Weights of a small mixture-of-experts language model, trained from scratch on English Wikipedia.
Size: 8 layers, width 224.
Experts: 128 experts in each of 8 layers, 64 SwiGLU neurons an expert, 4 picks a token, a sigmoid router.
Training: a variant of SOAP for the experts, 320M tokens, 4876 steps.
Below are experts of layer 3 (counted from 0) of a mixture-of-experts language model. Rows are named router (the router's row for the expert), gate (a neuron's input weights, with its number), up (a neuron's input weights, with its number), down (a neuron's output weights, with its number) and show model dimensions 0-55. Each number is 500 + 25 x the weight over its row's rms, rounded and kept within 0 to 999. Numbers have three digits each.
After each expert's rows: "gets" lists some tokens that make up at least twice as much of what it gets as of all text; "comes before" lists some tokens at least twice as common just after its tokens as in all text. This comes from a sample of Wikipedia text that the model never trained on. Tokens count by the router's weight.

# expert 100
router:494515514496498527525484528474520504509490489481522498474509489535498503532481522543481498520477471484481549511502512487505454511486548460483501508477491449496534521533
gate0:468487471438504534484436525475502495493509509527511481476531480513458501546501471513471496502450510526492514495451516492510509484526535502523505538508495478465534560503
up0:465474557501484537492496486480503487488505480495502437528506503522490475523561506452452528514477485506543509519467510446511430494490466517516495543478487471466528528489
down0:474536510559502483510521487464491501489539515506526508499488492483508527497499514528501491464460493476456462553523485507461456513487493512515506484493574490527475537497
gate1:526498491463499496517496471466522531494520537500529447458506448552494451519515482526505511516499499515516487471503509512485471511456533486526491505454482482481495486542
up1:526486496487498504493503506533495452472509449490478513494518524496464540491493514512456519455465523583484524476499462500526518509475480474514523516527472496454533517467
down1:475472524510555448526481519508475465486479485494501502458451490476504500519520546493516509516410462515509511515518534490500530502494495508472504523515474520490485519467
gate2:525483506480480485516473497483509479436543486457522504473546513501500491550504458539518469507533480515572487485522527514494481488481495492508484498504479520483527480497
up2:522494516458489501478480537515503498550494515491494504482517468543538469522488495481542522527455508495547505511449544490484461472480488504445551480503517486499543477519
down2:453493484512521446515533492519528540476492485544510516503511497523482489520509473485492505501504488492538528478483482513532515484507538517476538466495504508509459507507
gate3:479517478508533544545487495480522516543474504494558516493538433481450476518512498514465507483483545474500491490531470508523492502505485553520499539508509491469523488494
up3:498497517533512561493497488525522517502523486475526516504509453473499489573511512541479442515479508451477537521540505453516484524499508479527497526564517485475534538505
down3:498485540520535500497484491517508497508515513512510530499503541434505499478483468512538477514475494505478515502471445529518556504521468497504508510465510470504524479499
gate4:543518503537518523481484496519494511522486482523485481544467517515499494490551460530505442522478453544512521494476531522517480465477517465524476479511512482475505462504
up4:474464541480506491494534526512475433496519523532491505537532501503470500522511536460451479500501515483509538539521505515508477447477473519461522513460524491500544519484
down4:472485484481499509506538505478507508504483518459524504523498512523491486464510560485484527505457540483509545483517493472541488493524453497525521479501484494506513499523
gets: " |", ")", ";", " |  |", "|", "-"
comes before: "\n", "\n\n", " x", " †", " #", " MP"

# expert 79
router:504476517506483520472490523486536492474524507528518528498481509513498510515479466524455514483494516505501464506475511511495534494547463542498482515497510453517531489499
gate0:489526517470509526485472533488462539505504497492538486486501510507582508467473471481492483508466486460482517510523490496483499511500494506511490500509507497520483528553
up0:486530517482504466487494516498489553518474534492547485488484528516549545459463499482475535515505521482484499507520497501467516491517511492496550500481492498529480497512
down0:483480503542513497529473500484530461541500488504503505511497532538459466506539518499475487500515467524497450484490520483507500528498522510462498497507476488486472497467
gate1:497481500463491489505493543500504452463485453478481504518467471519509499523518533488494515456494455522508513486484488472471488504492488543489493456533510511553516577489
up1:481484485483505489533458505562496480472503457490465516499515469502496524504486501421535488491502450512449533510462459507481489483520472557492522489502505515523519529453
down1:492551517492510535505496531517527493524513506527512479513523492470495505519512507536492493501491465498505523522480456479538448475499515508497499540500519463504469504500
gate2:532519491515470462478499488472546561525507450506504520486455499511535519473471488495500477496518482496491513491515449537464537452480513519512478502463464492511519479535
up2:483478531475523507530494490548476419518503535518512492528518492490472476542520488514506526544499498487502497529457540456530512503512487492514511493544498487490485509483
down2:491480451515526494508502541471553495569514444473518490498454509549518526468493504484489496496533517482442508478518513495496551444505461520519486526484469481491511505528
gate3:473475494484500520498501499487527471516476516498472504483454478504488465537500468454538484531508515467489536521463519490495494472510548466496507535498502488543462506510
up3:499521519513497462532498480518499520494517458526518491547513515487497508446513512519495486446491460500543488459540489495509516490514458517478487470495483515505534475529
down3:484519524494523544497462548500506529536490500512497476489489556506478468475490499442509503491504525463492494518507557520510500481541488510458465492496482520524524506485
gate4:580512529510522534485478475522456525509522541532502495502520511501498513504560483506490532509502498526538483524513497502533493498509496510480519520465460492512520493482
up4:418497456507511493516509494506524482530498468481511524503464479494501478516471505483509483492514513470442505490505495527454477474522531511527514455536483523479511510538
down4:534497498504494532463507490471468567492483510479527513442529506545479522487493548534532506538490500525485482517531541504503498502520503460491525501495507446503454468470
gets: ".", ":", "s.", ").", "==", " =="
comes before: "\n\n", " The", "\n", " He", " In ", " In"

# expert 10
router:506539539509526491495484494481520490500502505518509511518502515512509455452474461542470520491460528494476527482481516469488524486513474513494479520455493478544500493527
gate0:486489524465509522475501510473507507532512532503507502506462471470507510500515491491523547475482488493491481547540488477497479487457532532498499477508486485462504478479
up0:505507503496498493476502513515514486500513479516455503514473498472471492476504499506487452527492500529529515511516508474475495529475587544486480508503492488516491489550
down0:498560498490539506464478487509500519483530514513499508445485500444485492505521525492504477459554496502510535490525536496515495528480468467482529492532515529519499508508
gate1:495494518485478527534560532496521522513560527442501501494561514513450479501488476523453478521499536519495497498481486482526492505582511536490482482490488521476482478515
up1:545468507495494518506507538514506515483522496443485483482507503485476485478514466538509511552464513490507520455476475501506471507558519523525484535474526494464538485475
down1:479521498475497464460519480503522447509500479486510487541481489477482471510530495524513517538498498454486537513483495516454456477477499520493503507491510494503483463562
gate2:504523456518482503505470505473496531506522503501547492458441425490518516499502481542500459491507533483466491499482475510492478472511499537484472491462491490545509507546
up2:485524456564495497485435491487500489519518501549492549540536472503495492476494486483536498493530459530508539516457487536545496477442467470488458483521493469522457509508
down2:499506474481495468518465517479459505547530489449460493518476502555533513545473494498524535509520456528508516485499454496520531499485532499477512547488473462483464520500
gate3:547470555502514475492484522470512517510553528459556545516506512483536537469486446489491493498477490499460458478502465475503541471518509509524531531492473490515472468553
up3:516527512457481484528501471495494485534468528507498530509504540521490481514592493513480491531503516464501477494507482477506487545544501461509510467486495500484510541450
down3:486514566499499488478519483529477492504523506491485483499492501507508508530500495454489489481530462466490486496537506464522435517431545476518476513540504487497561504507
gate4:495510545480498500497505531484494524511562507544537484513506504495516508511479501495517507538481510509509508476543516479519524490470468554487517473475488481472533468493
up4:533481494510551492452520493473552529500497498544495466549553484509488471500474482480487528457506467511460465486469479496488484529541515504498475504527467451525491492510
down4:507505462479492517508467497520490513510477555474481554544532472531520470515533523502476507527523514475507543524510499489470481528495498530499491519494466487470454507496
gets: "==", ":", "===", " =", " or", "="
comes before: "\n\n", "\n", "andidate | Votes |", ":", ": ", " ="

# expert 64
router:493477537515503527489512496505509532510492537515507529482502494452505509476545489538500493507441453513469471480516529465502526493473475504484514504520466521521490513510
gate0:464471523511513524489507530445462530506493502539488519509527518480558536461501510500494510475561494485529487504472467509491477492473475515475514479477478511478515470490
up0:519511492493468495493511478543524479502520527436504505500468473496467468552477473500492496508458502523486515527552521485507542511495493480510485499517520512546478506474
down0:476497470464523502493486523451493492489496473522483498518445504515511493492464499496526480505490477476501481495497468554517531494499547501587527440533478521545502494481
gate1:502502465521503532497508492491483458530519505501461524503510502497501510497512493502508502509473524469524486515537475511492488541495500497500505483544465521497435513549
up1:499482504482519479497491535498508512474460460512495474523502530528496482519473532462515496511518502539485550516478509511507531536481461499502514507463542493504581485483
down1:508517521501461498472505516479516518548512492481514502468506442522444489485479515478479504488505508480515497457513504492542472489496523565543500488523471482488463461489
gate2:460504517559467537489490488519525527494489486516542482503474510459504591473462480525440506527530528501528502486480528486480518476527538487574498508497527540459516491498
up2:524507488465553476490517460493461477506498450506472501511476474534494434484525506505530513493462505527472490506527457498505489527507455510465508507488487457505480515550
down2:496461497489521477484472474504538520499530493530483482499468544521509552510515499476457518494486470520519531481541516485496527498538526470520508470509532472452463499477
gate3:482505524477502459488499483504496448485534494549524510492486519503479527427552497467510534510456479519514470495486514497497463498504474479496456525494489511468502523533
up3:497515507483504455490495499519507463473524511548519519504507507500472526424549505470483551496451493531510474489487513489482475504509469465500438510491481498492507534509
down3:485471460527460454495524522502481539467529478479530468483465515466483487517474513490505462451505456461451518470498466508460500491458472505470490561500488510497504541494
gate4:455468500547508487463487482528501470491499517515546493440506489472520551479506491497478492530530512552431486539491532503523534514503497483477517481518486501495506505487
up4:529504480450505497551537492471516518496511524516466493535484525537496475512525500488500507516469506461572514461493479507498476496476501511520515513532507493476497498490
down4:501491512497458493511507521431503477556504464482485463487467493493534506484505497480512523514465459503491491504481491485533509534480552504498528476500564482478495478480
gets: " | ", "; ", "| ", ": ", ") | ", " |  | "
comes before: "1", "0", "2", "3", "4", "6"

# expert 96
router:566513471480501482509508532494510504496517506509506502474442473454566498528521469522465523490496459496540500514497471480501507503493490520511526500501565516505467472514
gate0:471509541512492498515534517505518472525496522522510527528454467541497498587518511514515519510511551482498537476514470483493474511495520478499488519506512473525442504516
up0:476505540486512510483495525487518444526523492522491511508486452489529492557494508520494508551491520509502534477505485494480499508502528482495531517479508464484451488481
down0:487454512513468499525516508526486453464484554476487468506496518459446472480516488511520470484464478489528463513477506534492505462515460519558481530531516513471525500522
gate1:488531498470508507516448504547510435500459538571528487544479524532538519475508502501527535478476495481513502491529471501494485497487501523496490513519501515545523474511
up1:524477496518475488483522526507537548507523476449490527485542478468474484489476493536474462509547478487478489508479543529502513483488503481508527491498484490482524490521
down1:546486489520504514508526502484496528504464429454516467521466521495498534472502547491491505486467448516547494473490480560557480461532500503524464502484537523505500489519
gate2:463515496484492521535521451462468524472527502519488470483493502501522522516494531528484497502541539537516545521489516497482505477478505524519498507501478467524469549518
up2:500486527471499531516513547493509537498550491522486481451473503517509567492499513529552489531472553503485516509478488498471496505451545498495491475532496523528489550529
down2:483481515490490468539515517502480452516508510455495549567526497537501527521499492510499492532469510523517518503489486503504412514498531467486508468514520537521485520511
gate3:507488451532454531558522491421503463515455511525498544499489483526459481537541520518487520507556524517479472514525483506515474526477503527531496448482504517488472478460
up3:501482472545448509541531495444482476484455488461523542521484473528491491525535537490491521488540537519495491520508498519507496529491511488516505472490503505499482458501
down3:490527479486528498445488490483557494487472501527502481476490462478471475505477534477509507563480504494512516520501474484489481526467488514519500506488518570494522482488
gate4:471520515562485464550500493445485483520523527495514517443488499507502450509513523524486487470456508520536512514539477495502498510573508503501523507503496479496523473479
up4:525475489451516520473508507565524517494457487491485477532527492487491540478477484470522504532544501477476481475463524494504513470442485477493477493501513515508466523534
down4:511458518504499510485498461491496548508528513449523505478520458502489500468466493470544526486506507512483501498454497514506539462519507492464496456510523455498545531489
gets: "\n", "\n\n", "| "
comes before: "| ", "-", "|", "The", "- ", "=="

# expert 42
router:520517546496506533508538523469536525500519506478491481506510494456501468511552494482526493493472520527473548540435544533507516499479451482490512472475503468499472531521
gate0:515498498481516445494473429501529499481473493554524483529470507504499497442519451512493494476474476517470509510507470509508502509508498520472489474508489494500475483537
up0:493515439525507513468523548525452458506466509498526514470519510481450444504515487494499490516475470489532448484512528452508463528535489494503487505527500524457475518515
down0:497503513567455491459460515492524530513509505487552512504496486487540512495499484508483533527504514528477466494481477494503482507532431471551541468503466525492527497528
gate1:521525458520486489496529491490518489515513490460519466498461541470503509533494483511533498493518488541493502502518492523494474495474521472508548485485478478467480476519
up1:512484508406511489504477535462512470475498495503507441527521521484481476546498462497527497490512453547510488470511517507508514499512529511496506475475497511491547523451
down1:485468504498516480496510539537452488520505519527551479531499520458454489500510512494511457497497509505522508451511450507534500538471495463541512466520554493502541483533
gate2:517483502537505467471435472501490484470493523505497494477529499482515530471525441499465550573541484508511525498463511505497497491525459462438531478500470480531506525528
up2:526502524483493487542537519508493473465494455506538467513540474522501465521533501537505508499466522504476505482508510502547500504504486480513478539500489500489500509487
down2:519546496526537464524499524497551514512504497496498506476444509471495505480525520536493517488489502474481490524507491498499549544510480496525532542476483500458491572517
gate3:488479448525526485469521502467528499524522465538521481478493467490507536504494509509484456513513483509438524510506560507505486500513485488455499448475502520491452512471
up3:487534508532529526479479522498545501507505500502568508521498479515500524505533532533490465499494491495529515508459514473495504494519536500493485499466529524483488473513
down3:475463524543523483488511526579429504463482486511495490529531525469490484503536498517493535511484474459543529520487489509532529489516498460481502555475517499520552541468
gate4:493517513504526501477511479485517501516547527532537512468476467472493453526483497490495492458496516516452557549491472500510512545499499438512491464512525459487461481506
up4:528495569529501483530517489506502506503516509526496521538494505508501453493569485557497498421490528543502505538473484509517486542522490494517487470460512475496489499548
down4:497521482514534478491527521494471521504481488531465456495545511508485532482517495502494483473476517552509500479491461522506483448494507492475467496493473492449499453472
gets: " ", "| ", " | ", ", ", ": ", "- "
comes before: "1", "2", "3", "4", "5", "6"